config = dict(
    n_layer=16,
    d_model=160,
    n_experts=128,
    experts_per_token=8,
    d_expert=32,
    d_shared_expert=0,
    activation='swiglu',
    moe_layers=[2, 3, 4, 5, 6, 7, 8, 9, 10, 11, 12, 13, 14, 15],
    router_score='sigmoid',
    normalize_top_k=True,
    routed_scale=1.0,
    balance_loss=0.000289,
    balance_bias=True,
    init_std_router=0.00743,
    lr_router=0.00081,
    n_head=5,
    n_kv_head=5,
    head_dim=32,
    vocab_size=16384,
    norm='rmsnorm',
    norm_place='pre',
    norm_eps=1e-05,
    positions='rope',
    rope_base=10000.0,
    rope_fraction=1.0,
    qk_norm=False,
    attn_scale=0.177,
    tie_embeddings=True,
    parallel_block=False,
    init='normal',
    init_std_qkv=0.0576,
    init_std_o=0.0102,
    init_std_up=0.0576,
    init_std_down=0.00609,
    optimizer='soap_variant',
    lr=0.00584,
    beta1=0.95,
    beta2=0.98,
    weight_decay=0.023,
    lr_head=0.00689,
    grad_clip=0.5,
    warmup_steps=200,
    schedule='wsd',
    decay_fraction=0.925,
    decay_shape='linear',
    final_lr_fraction=0.1,
    batch_tokens=65536,
    seq_len=512,
    doc_mask=False,
    train_tokens=306200000,
    steps=4673,
    dataset='wikipedia_en',
)
Below are experts of layer 2 (counted from 0) of a mixture-of-experts language model. Rows are named gate (a neuron's input weights, with its number), up (a neuron's input weights, with its number) and show model dimensions 0-159. Each number is 200 + 20 x the weight over its row's rms, rounded and kept within 0 to 999.
Before each expert's rows: a language model's description of what the expert responds to. This comes from a sample of Wikipedia text that the model never trained on.

# expert 24
Head nouns naming organizations, categories or lists, such as School, League, Award, Party, list, category, units.
gate0,231,226,203,204,211,211,187,176,213,180,216,230,156,217,196,213,205,208,203,191,188,170,184,194,198,164,244,188,194,191,185,218,190,197,257,228,194,194,190,190,200,213,211,195,177,182,162,191,226,251,164,175,196,200,231,197,211,197,206,228,167,225,181,220,225,196,195,223,215,214,190,207,188,182,215,197,220,206,223,186,214,195,226,180,221,186,167,208,196,227,190,210,193,159,210,173,235,185,191,186,195,184,212,175,198,203,190,174,185,193,212,204,180,201,197,207,219,180,210,206,182,219,167,233,224,224,186,214,205,202,206,225,189,150,192,235,165,147,206,207,192,207,187,214,224,194,194,172,234,223,217,203,179,208,162,224,198,201,197,199
up0,176,246,201,230,202,209,192,194,240,191,182,194,185,219,204,215,163,201,219,191,206,199,158,201,220,181,235,183,207,182,181,196,212,191,220,186,195,215,210,170,204,204,196,150,183,177,154,227,215,188,192,209,174,220,224,198,195,206,218,207,179,216,171,218,170,187,220,228,194,231,226,208,204,171,213,195,242,192,203,204,196,186,227,197,229,188,200,256,196,192,204,222,187,192,191,212,227,162,203,182,188,173,222,211,192,207,216,212,182,190,216,206,201,199,196,190,244,177,235,217,209,198,175,220,211,200,170,202,213,211,200,219,191,143,197,205,191,212,218,201,215,231,213,238,196,179,216,192,207,180,201,196,198,186,192,236,170,161,169,189
gate1,201,201,193,245,231,185,210,192,187,187,196,213,165,182,204,205,167,209,188,191,190,200,199,186,213,133,211,203,217,220,181,229,196,204,196,181,201,154,189,216,201,189,211,185,214,187,177,196,260,197,240,205,204,202,191,201,235,234,185,203,197,226,202,195,205,190,188,216,203,162,206,188,171,185,218,156,190,218,183,199,206,242,180,187,229,210,186,199,175,200,220,198,178,204,234,202,184,197,177,198,168,209,204,225,208,184,197,200,199,196,204,219,216,199,192,225,210,147,208,216,237,223,191,192,199,191,167,224,194,212,181,175,179,211,193,195,186,155,214,175,167,232,217,221,192,217,217,228,237,232,191,193,206,211,219,222,169,201,207,199
up1,236,209,185,177,161,225,182,231,204,198,189,178,235,215,175,170,219,215,207,198,184,213,210,200,181,261,178,201,182,187,188,176,206,187,203,235,222,230,203,156,203,186,201,216,186,182,227,197,164,198,181,192,218,192,207,212,176,162,213,205,186,190,178,214,225,218,181,202,186,251,207,194,239,217,184,217,212,192,218,170,196,187,205,224,168,197,213,203,251,222,176,212,200,209,198,177,209,208,212,188,211,176,224,194,179,215,217,187,178,204,218,204,194,212,196,180,188,249,202,196,171,178,206,179,214,183,214,199,213,179,214,236,199,199,196,221,203,236,166,237,196,190,191,166,234,193,185,191,173,206,214,234,187,195,180,197,213,200,193,184
gate2,188,206,162,208,171,189,190,194,196,168,212,199,197,195,220,178,220,200,188,200,192,210,224,205,160,160,176,181,225,197,213,184,226,195,178,177,182,223,185,185,227,191,198,178,194,214,217,183,199,199,205,172,201,212,193,247,198,217,214,224,150,224,202,233,194,197,222,219,194,183,203,212,165,211,203,227,210,192,201,202,151,165,195,178,202,254,180,193,231,179,178,201,183,220,212,205,215,204,189,206,199,182,184,184,250,210,192,197,203,222,175,206,144,236,208,189,203,178,201,203,215,185,269,200,204,212,200,193,209,185,197,174,223,220,182,236,171,199,189,221,191,200,223,209,195,218,205,188,198,201,206,200,226,214,183,181,208,161,190,184
up2,207,204,167,224,209,244,224,177,192,236,199,201,186,194,232,200,177,191,189,221,185,191,210,208,220,242,226,183,182,205,217,211,214,193,197,179,203,176,186,190,209,184,198,174,177,167,199,203,175,195,214,191,180,232,198,212,184,258,197,167,221,188,222,179,172,229,200,164,200,185,226,178,189,181,217,198,209,197,205,233,206,195,195,184,225,227,211,145,193,191,227,207,233,218,184,194,183,178,205,193,239,210,207,193,239,225,212,200,204,208,194,186,199,175,192,212,206,174,201,180,181,167,166,197,229,208,192,206,237,199,214,198,214,179,188,178,228,187,227,191,203,200,220,194,143,180,190,184,204,179,199,164,205,186,184,170,191,185,219,225
gate3,153,198,222,213,202,174,219,202,186,176,173,195,232,198,190,177,205,224,164,187,198,181,183,211,177,189,220,159,200,166,195,205,193,191,190,165,192,213,209,178,188,216,169,214,227,202,215,167,223,192,182,254,181,189,191,177,211,214,203,202,179,201,204,182,199,184,210,201,160,207,191,198,209,188,207,234,198,200,170,208,218,180,189,203,203,213,181,220,189,202,226,213,167,209,205,217,235,183,198,191,194,193,175,214,211,176,192,178,194,233,185,214,159,213,150,209,195,178,221,186,220,191,191,243,186,193,201,188,178,250,205,211,185,195,194,196,200,194,177,197,207,180,199,201,196,195,174,176,198,233,221,220,194,236,186,191,241,178,193,136
up3,205,203,198,185,204,232,211,193,206,225,204,227,179,206,169,175,224,196,224,188,227,180,208,241,206,198,202,215,192,214,229,172,169,186,179,213,173,245,193,221,201,210,191,197,158,217,193,231,159,192,222,235,207,167,220,182,203,233,222,198,179,202,209,223,192,202,168,204,191,181,199,235,228,207,213,186,218,168,208,183,195,210,211,182,190,205,233,237,193,170,215,172,188,172,202,196,216,195,226,214,194,199,202,199,181,222,191,214,181,176,181,198,196,216,217,185,191,194,211,201,162,186,232,162,192,219,180,182,186,216,229,204,248,187,225,227,222,203,205,194,213,191,154,219,167,199,214,212,199,191,191,183,185,183,182,241,168,201,214,229
gate4,180,191,185,252,203,232,198,225,210,172,218,172,171,179,176,199,200,213,185,186,221,204,217,176,191,204,186,187,201,198,226,180,201,183,196,220,214,189,155,166,186,165,195,180,190,203,199,181,190,197,169,200,184,191,210,197,196,195,181,213,213,181,213,208,182,195,191,189,237,190,243,190,207,195,235,153,189,202,238,176,175,179,204,165,202,215,198,226,208,202,230,197,208,211,211,188,165,186,203,223,220,191,207,195,258,215,171,202,191,178,185,180,158,166,210,160,232,178,218,196,226,206,195,205,231,224,217,167,225,211,193,200,198,209,149,218,181,205,193,208,181,201,197,203,213,219,236,197,203,230,176,226,199,199,200,208,218,191,179,206
up4,182,190,197,233,206,212,176,193,229,190,222,190,156,212,190,178,187,233,170,222,222,198,172,171,214,194,214,206,199,202,203,219,209,210,212,169,228,154,210,189,203,129,186,204,218,194,203,200,216,176,188,217,192,190,202,164,220,192,230,179,207,194,202,200,180,169,176,217,224,182,240,207,197,185,214,178,159,220,208,204,208,203,171,169,210,214,189,193,217,205,217,176,168,169,189,187,160,192,209,216,184,176,193,202,220,200,200,218,181,182,219,209,180,190,176,203,243,193,191,192,201,261,219,195,225,199,192,188,193,221,175,214,188,168,180,218,187,212,206,182,170,208,189,199,177,214,183,207,183,210,182,236,226,203,183,227,208,190,186,175
gate5,191,191,207,207,200,192,216,202,176,199,202,199,186,210,185,195,194,227,183,216,203,235,200,180,212,198,171,213,229,186,212,187,201,200,233,209,203,203,219,205,177,210,206,169,195,183,204,178,208,183,198,233,214,153,192,170,206,189,206,195,174,200,211,171,233,200,194,193,202,172,210,239,194,180,208,215,218,172,212,200,228,165,220,222,185,203,212,176,170,218,200,242,178,205,165,192,182,226,220,207,199,211,187,223,179,199,180,230,210,224,196,206,187,224,201,154,168,219,247,189,178,206,214,196,150,158,226,197,193,195,226,191,159,220,203,186,202,206,181,200,220,223,201,183,233,211,168,194,183,222,149,231,225,175,177,187,217,201,197,238
up5,190,235,223,215,184,215,206,195,163,198,194,196,216,197,209,201,213,173,166,160,201,183,220,169,196,191,200,189,215,161,203,205,203,219,178,197,209,213,192,218,224,198,188,212,204,177,193,226,181,175,203,245,193,159,200,211,196,213,197,189,174,198,202,181,200,206,211,186,186,228,193,252,201,191,204,222,170,202,205,212,177,176,217,213,156,179,202,213,189,188,208,211,186,223,160,244,216,217,196,191,192,189,157,188,205,216,206,190,147,243,203,190,174,233,200,160,204,226,211,171,207,206,187,207,201,190,190,227,230,183,192,198,213,183,202,254,194,196,225,220,182,191,192,194,184,188,211,156,193,215,173,236,171,203,231,223,202,182,210,204

# expert 20
Periods after initials and abbreviations (Gr., S.p.A.), year pieces like 201 or 199, and digits in dates, coordinates and scores.
gate2,236,209,180,185,204,182,171,145,171,188,205,212,225,181,228,206,196,202,205,214,191,217,186,175,177,191,201,214,227,181,210,205,202,206,189,210,174,190,224,208,184,209,198,183,197,214,198,224,205,170,215,186,198,185,189,162,233,207,178,237,175,234,178,208,220,191,192,180,187,182,199,200,194,201,207,195,189,196,183,210,195,171,203,222,153,179,190,173,200,207,192,200,206,204,143,199,202,204,218,184,215,163,158,222,183,223,221,206,215,170,228,190,212,255,240,188,194,201,218,221,201,224,214,150,186,190,209,188,179,203,195,171,173,204,198,185,206,212,194,193,203,231,154,217,204,198,194,180,195,205,183,208,231,186,182,245,232,197,173,189
up2,158,206,189,176,197,194,206,215,203,230,191,222,186,203,207,180,197,227,182,219,214,161,226,220,210,186,192,211,202,203,182,222,198,198,203,183,186,205,176,196,195,221,183,232,244,198,184,215,230,206,197,197,226,197,213,198,167,203,198,171,213,181,209,217,191,228,224,188,243,242,193,187,176,187,202,195,198,169,209,187,223,210,250,208,239,212,195,236,216,194,196,170,189,194,190,176,181,220,175,173,213,227,224,185,211,171,174,194,161,200,207,210,198,157,176,196,172,216,205,185,234,205,218,221,202,193,222,197,186,217,148,227,217,226,218,207,205,204,208,208,234,212,221,158,200,205,192,221,193,193,210,210,173,200,203,185,164,180,242,183
gate3,178,202,185,206,199,193,214,151,178,175,226,209,188,194,184,196,189,183,192,221,221,211,231,219,186,184,170,202,200,186,211,202,207,195,235,212,202,191,189,205,195,238,209,151,181,203,198,231,202,210,228,180,182,210,196,191,190,192,190,184,178,195,191,169,205,169,189,173,193,176,197,178,219,215,177,177,232,220,206,187,236,199,171,225,190,213,195,204,193,219,212,223,247,207,211,199,211,184,209,176,193,196,177,210,209,188,197,191,234,175,207,190,172,216,187,170,213,160,203,230,211,241,159,183,170,240,209,201,211,193,188,192,204,193,195,217,196,193,214,153,187,203,199,197,198,208,179,174,189,242,195,198,236,248,265,178,194,193,217,209
up3,205,200,163,178,226,162,152,215,235,199,187,219,199,223,229,209,226,181,202,216,202,224,222,189,197,213,179,207,228,228,213,235,175,213,197,195,230,207,178,192,228,214,211,180,213,224,223,186,191,229,173,181,174,197,203,178,171,224,194,184,204,213,221,218,193,182,181,200,134,201,194,236,167,168,208,182,204,224,194,196,188,218,194,159,222,188,247,204,201,189,198,208,159,210,204,186,214,217,205,234,188,225,226,227,212,182,198,214,234,217,183,193,206,179,161,197,198,218,182,197,213,219,175,210,193,217,219,223,191,206,232,194,193,233,178,226,200,212,205,205,203,186,191,182,177,219,203,179,201,222,211,179,193,214,193,179,196,180,208,229
gate4,244,233,201,184,232,186,220,213,228,195,200,207,196,188,180,236,207,162,177,187,213,196,199,228,194,194,210,186,190,171,183,153,220,202,187,163,211,198,160,185,195,220,184,238,229,203,213,220,175,234,192,213,184,174,191,177,198,182,184,180,214,193,175,219,175,192,207,231,188,203,201,203,199,215,214,170,218,217,225,237,208,193,210,195,205,249,222,235,204,184,193,216,245,209,175,175,205,164,212,206,191,187,205,213,201,199,226,208,156,244,165,189,238,183,196,205,171,213,215,185,186,189,195,215,198,195,215,215,159,197,185,219,198,182,180,182,217,221,219,219,216,195,170,213,199,212,231,187,210,209,210,206,200,228,213,212,227,186,206,193
up4,162,171,201,203,180,199,185,172,197,204,204,212,218,227,216,154,197,221,236,205,166,192,195,178,206,189,185,194,213,211,207,256,189,188,206,233,184,232,244,232,214,170,204,172,174,199,214,189,240,203,211,187,197,226,210,227,196,205,211,225,184,208,217,204,228,216,201,164,206,207,192,194,210,168,186,216,194,197,185,144,181,199,187,205,200,165,178,163,191,197,192,229,169,190,215,211,206,219,200,190,196,205,196,207,204,200,199,179,240,165,210,219,151,230,185,212,226,191,197,205,226,212,194,207,189,217,206,193,237,196,218,192,194,207,220,207,176,191,176,164,184,211,215,180,204,189,182,216,216,202,209,187,208,172,197,151,167,184,190,220
gate5,222,191,194,237,206,190,209,187,165,189,199,186,179,193,199,216,220,203,188,185,205,211,209,239,182,203,192,189,168,160,224,207,182,192,210,180,201,162,219,206,226,219,212,194,196,185,197,184,196,228,203,224,219,186,210,137,180,234,203,187,202,187,222,188,183,209,190,203,203,226,221,190,208,173,218,177,203,166,188,190,230,223,241,226,200,207,206,208,193,204,190,213,193,205,183,189,209,171,197,218,227,196,174,173,148,194,162,209,211,199,180,208,225,175,205,202,213,149,238,206,205,176,207,242,230,240,204,205,158,190,203,239,221,215,198,213,181,187,217,180,201,218,186,198,188,187,219,191,188,199,191,210,229,213,201,211,231,219,231,238
up5,184,209,217,205,160,191,187,216,190,173,200,198,210,245,216,253,206,184,203,188,211,198,222,176,194,184,210,225,182,175,198,177,182,218,185,185,176,182,190,190,160,199,186,204,185,182,221,226,204,190,196,212,222,207,194,172,151,201,210,202,197,189,206,175,168,174,173,178,230,165,190,205,206,165,195,223,182,189,209,208,198,187,203,206,238,168,209,172,189,178,199,181,165,219,204,175,190,193,210,233,189,187,192,205,166,193,216,177,231,192,241,207,207,175,197,223,187,178,192,222,187,196,201,213,204,206,179,215,202,192,191,193,230,197,148,166,229,220,206,214,219,221,236,204,221,188,203,175,160,188,238,209,224,213,235,206,199,187,182,176
gate6,183,190,214,223,195,220,242,215,210,194,194,215,190,176,177,213,172,191,223,188,195,189,222,213,244,192,173,174,217,174,188,213,232,191,217,202,182,216,217,226,193,191,203,187,157,186,214,215,222,190,228,209,217,192,236,183,216,187,250,178,169,190,205,183,216,182,203,170,186,183,197,188,200,219,211,180,182,197,152,195,211,176,210,164,170,190,198,207,225,193,207,191,172,215,186,160,197,192,211,217,226,201,223,230,192,199,178,230,189,198,213,185,194,209,148,227,191,175,196,202,182,187,185,183,202,171,202,236,201,159,192,174,180,182,242,209,228,170,185,176,186,230,206,204,214,195,223,183,185,208,195,235,174,203,175,202,178,191,204,213
up6,229,173,190,212,204,210,199,237,200,222,194,201,190,214,184,192,188,187,186,180,176,230,196,199,223,202,174,167,225,201,162,169,203,186,199,173,180,221,159,187,216,234,215,228,173,204,202,188,213,208,186,190,172,162,219,180,150,232,203,208,239,200,206,199,203,178,212,210,186,214,199,193,208,216,198,175,224,182,196,232,195,220,159,175,160,220,198,225,209,212,219,231,198,163,207,199,217,209,227,203,180,190,209,215,197,220,211,212,187,224,186,166,195,198,183,193,230,212,220,167,198,178,211,221,209,161,155,225,209,158,223,216,171,223,207,237,213,212,210,206,207,183,196,197,192,208,222,161,185,199,198,189,175,188,218,223,225,200,198,207
gate7,192,201,211,178,224,224,213,204,201,196,215,215,187,192,205,191,214,190,205,232,217,199,220,198,169,214,212,193,217,229,197,235,198,212,210,225,224,186,195,148,209,205,202,211,187,201,211,201,183,192,230,227,176,166,194,173,139,191,160,162,191,181,181,184,164,198,167,208,193,196,180,197,219,191,176,241,212,220,184,205,240,212,197,184,187,223,178,186,205,190,213,186,213,213,195,218,176,168,193,189,193,196,215,189,200,183,221,230,207,201,202,208,161,205,229,183,216,183,179,216,224,238,218,160,214,226,195,176,225,210,197,212,224,234,169,226,194,254,191,170,218,232,187,214,191,207,207,206,166,198,212,204,218,198,197,217,226,210,230,187
up7,192,212,206,203,176,166,194,197,194,184,198,202,236,228,190,200,189,180,200,147,193,205,188,198,219,208,217,202,215,200,233,201,202,182,185,178,176,176,180,224,198,205,247,208,205,211,170,152,203,224,207,167,210,226,208,211,207,227,235,229,216,221,221,219,212,182,208,232,212,165,209,196,190,192,246,150,197,192,193,202,179,204,185,238,229,213,225,165,216,201,187,199,207,195,217,187,224,230,215,223,214,207,183,199,204,215,199,171,211,200,203,213,224,205,191,187,220,207,210,210,167,207,205,225,220,187,192,202,183,218,203,211,156,180,173,213,198,173,219,205,161,170,208,205,197,239,165,220,221,225,208,173,208,220,194,208,193,202,147,216

# expert 7
Spaces, pipes, decimal points and semicolons inside numeric tables and statistics, such as 0.0, vote counts, and the space after "aged".
gate0,193,204,195,192,175,222,197,209,216,207,191,195,184,191,180,196,217,206,204,183,182,194,243,213,177,219,190,235,232,209,168,211,214,213,173,167,186,226,211,188,188,195,210,175,195,185,212,164,172,193,198,175,217,212,196,200,179,192,185,208,216,217,219,218,192,199,212,258,197,205,171,180,208,142,204,213,216,194,187,172,200,203,193,195,213,211,207,179,226,162,207,186,162,208,230,182,217,230,242,226,201,171,214,207,213,193,219,210,251,231,190,156,207,185,202,211,229,215,175,183,204,228,193,208,214,156,220,188,196,188,188,196,196,233,235,203,203,230,236,179,177,202,228,181,196,221,176,231,181,199,205,226,197,206,191,177,228,200,200,185
up0,212,230,222,209,214,212,190,194,188,200,222,207,224,209,197,231,230,191,203,193,220,236,189,215,204,199,181,169,165,182,204,167,211,200,210,188,185,194,192,186,201,207,209,203,181,202,156,193,177,214,211,210,199,164,168,183,209,226,207,202,211,207,155,195,227,216,195,172,225,211,209,231,218,198,230,185,174,195,244,218,178,233,227,190,198,201,155,205,167,214,189,194,249,176,177,233,198,202,234,191,208,215,175,189,158,172,195,201,160,211,215,225,215,158,185,183,146,180,191,208,192,197,183,219,218,206,179,196,229,201,210,210,225,186,199,204,200,191,206,232,235,200,179,200,228,206,208,166,188,182,185,187,192,207,210,221,201,174,204,212
gate1,179,200,189,199,202,210,204,188,168,206,192,188,224,181,218,177,180,180,244,251,207,214,188,197,209,219,187,201,165,207,216,220,202,208,172,195,221,210,209,176,209,189,224,197,188,182,208,193,172,243,204,204,209,224,222,176,209,242,181,164,206,204,224,191,209,180,188,199,164,194,208,186,207,210,250,199,189,183,227,171,221,211,196,205,206,192,238,223,205,191,213,210,173,203,200,209,211,198,167,194,166,231,234,205,206,179,218,221,213,206,222,203,178,197,215,203,193,215,205,187,189,216,182,197,231,215,209,196,208,202,250,212,249,178,214,156,163,224,236,205,204,209,200,203,147,213,227,197,175,210,158,198,206,197,190,192,210,196,233,175
up1,200,205,181,176,203,186,182,168,196,237,193,206,215,198,191,200,223,196,164,189,191,200,203,169,208,225,222,226,222,195,201,199,171,170,195,246,184,218,217,201,228,185,214,225,189,203,181,166,211,226,206,214,214,231,223,193,225,218,181,182,204,191,189,204,195,205,215,219,180,215,198,221,213,197,208,187,144,204,222,177,176,185,197,218,203,174,176,195,230,170,192,212,204,208,197,215,191,187,214,221,179,200,159,192,182,191,198,206,220,265,191,248,196,174,175,142,197,214,219,167,207,205,189,205,234,207,204,190,171,201,178,222,194,213,253,195,163,216,222,185,188,223,182,229,208,201,221,212,208,202,176,186,202,231,186,203,218,192,193,197
gate2,184,243,219,209,190,177,231,181,218,175,197,195,201,207,217,184,169,212,228,196,210,205,210,198,207,189,199,208,184,228,210,216,195,191,148,216,220,180,202,194,221,193,218,206,176,191,191,180,233,233,173,213,200,204,162,181,232,185,171,176,193,159,191,194,201,157,233,196,185,202,230,210,225,212,178,203,163,228,186,267,190,191,209,218,206,221,171,221,224,199,185,184,191,210,199,179,166,184,157,244,204,197,215,203,185,191,203,198,222,156,186,235,172,208,213,213,209,199,215,206,204,189,201,194,184,170,190,207,188,197,197,200,187,192,203,202,192,180,263,208,208,181,207,201,201,157,202,195,204,183,177,187,198,225,198,191,193,173,213,211
up2,207,185,189,184,183,205,203,214,204,236,217,202,190,221,187,217,208,194,191,202,166,208,216,210,203,198,181,209,156,190,175,200,185,196,200,193,194,217,210,202,190,206,174,213,260,213,203,199,183,166,157,194,196,213,246,182,212,184,253,225,205,208,212,202,204,215,164,185,209,199,162,195,172,189,198,211,201,203,219,150,189,212,214,169,197,186,228,182,218,195,216,235,205,216,203,219,245,204,226,149,204,217,216,179,217,186,187,202,214,264,172,176,177,205,206,202,207,189,199,194,173,186,207,240,190,205,196,179,235,196,202,219,231,192,191,166,225,239,183,181,189,197,207,214,228,199,220,210,191,199,185,201,194,196,163,218,208,180,214,199
gate3,154,199,197,207,195,211,226,155,196,206,193,188,230,231,208,229,216,216,213,227,196,216,236,204,200,221,198,219,185,175,184,180,198,192,206,191,184,228,201,215,199,204,182,183,223,228,229,231,211,207,190,214,210,188,201,209,185,203,246,202,176,221,201,149,201,167,155,209,222,196,189,224,181,178,181,208,192,205,182,192,206,191,182,168,199,203,206,221,204,191,198,206,178,245,209,211,218,137,212,205,186,192,219,174,196,229,188,184,244,214,210,158,200,201,224,231,213,215,217,231,185,198,215,216,166,194,161,197,182,222,209,199,194,225,213,207,203,196,203,221,196,184,206,234,219,189,230,185,206,192,235,190,223,177,172,208,192,206,228,225
up3,189,182,213,218,175,224,218,178,231,216,200,207,231,271,196,201,222,211,231,196,203,193,173,226,221,220,189,188,195,209,203,197,193,167,208,175,199,201,179,196,204,194,231,175,249,226,203,197,200,182,181,235,211,207,206,241,182,195,218,178,222,180,206,165,202,199,193,198,213,169,225,222,216,174,169,206,200,229,182,197,214,175,189,220,199,201,235,189,180,201,215,219,173,206,176,212,190,190,226,190,196,227,180,221,197,222,208,213,248,207,207,174,184,163,155,181,239,219,215,241,201,215,181,225,201,203,220,202,184,224,205,190,174,192,189,185,195,218,200,191,200,189,190,203,163,205,220,166,209,195,222,171,191,231,192,193,173,204,204,189
gate4,180,205,194,238,217,185,213,202,216,208,187,208,184,216,220,186,218,200,215,180,201,234,228,196,232,176,219,225,207,217,173,218,151,205,168,192,210,205,205,199,230,210,178,242,175,212,231,198,210,206,173,171,225,191,162,208,180,189,189,165,210,209,217,201,248,190,229,243,206,171,219,213,201,229,191,173,190,207,195,213,181,188,160,197,220,182,187,216,210,237,208,174,184,206,222,170,183,193,210,188,186,188,230,199,217,208,173,183,215,168,205,208,168,172,190,247,196,228,187,197,219,168,203,218,180,170,216,176,210,195,222,191,214,206,190,188,173,203,192,187,182,202,201,201,206,200,193,197,177,221,208,212,211,207,207,228,166,160,182,174
up4,185,203,219,220,230,203,235,198,208,214,182,211,168,196,223,161,225,193,205,196,216,222,220,190,236,202,216,207,207,213,203,232,159,229,166,188,196,201,206,196,237,210,187,209,175,228,222,208,201,215,183,191,222,202,180,232,178,176,172,195,210,215,192,200,229,194,221,198,198,170,205,196,184,228,187,171,209,226,207,228,182,169,156,202,218,195,209,232,224,221,204,178,162,209,184,173,181,209,206,185,176,203,207,214,252,227,171,200,211,174,191,197,172,191,194,234,183,232,181,217,212,163,222,200,206,175,244,208,196,216,213,183,204,195,165,158,196,199,170,183,189,192,213,215,183,204,177,177,193,204,201,217,199,200,190,206,157,175,190,202
gate5,187,240,192,196,186,206,183,188,187,191,195,197,216,209,192,216,165,182,203,185,164,223,210,175,182,191,189,192,196,183,255,192,175,196,185,234,199,193,211,176,213,192,201,208,215,230,190,244,198,205,190,185,214,194,208,235,185,170,193,183,220,170,182,221,187,200,181,233,234,203,158,204,150,231,213,180,202,199,171,180,201,206,178,175,176,195,240,200,208,194,186,186,222,231,184,193,230,192,197,185,201,224,225,190,189,200,165,216,200,173,194,251,233,170,227,208,205,194,200,204,189,198,211,189,204,202,230,212,219,226,221,221,214,204,221,197,197,215,174,207,228,194,214,206,232,202,223,215,197,234,186,205,234,183,222,203,219,187,147,191
up5,199,168,179,196,205,186,190,196,196,205,226,218,169,190,193,194,214,204,182,208,191,188,175,209,169,216,202,230,186,230,158,201,211,205,211,203,206,187,170,216,201,207,199,182,207,187,221,163,225,198,200,207,187,215,191,164,181,198,200,227,173,228,207,140,237,211,230,177,135,200,204,207,236,180,210,204,189,228,213,217,180,184,222,213,201,208,141,181,221,189,217,199,182,194,203,167,175,226,204,214,216,172,176,193,184,183,207,154,222,239,209,169,185,226,196,233,206,218,209,181,185,206,213,192,199,196,181,193,204,213,198,205,187,189,151,190,173,191,221,201,179,197,194,203,170,200,199,179,195,187,242,204,194,210,191,209,188,221,235,199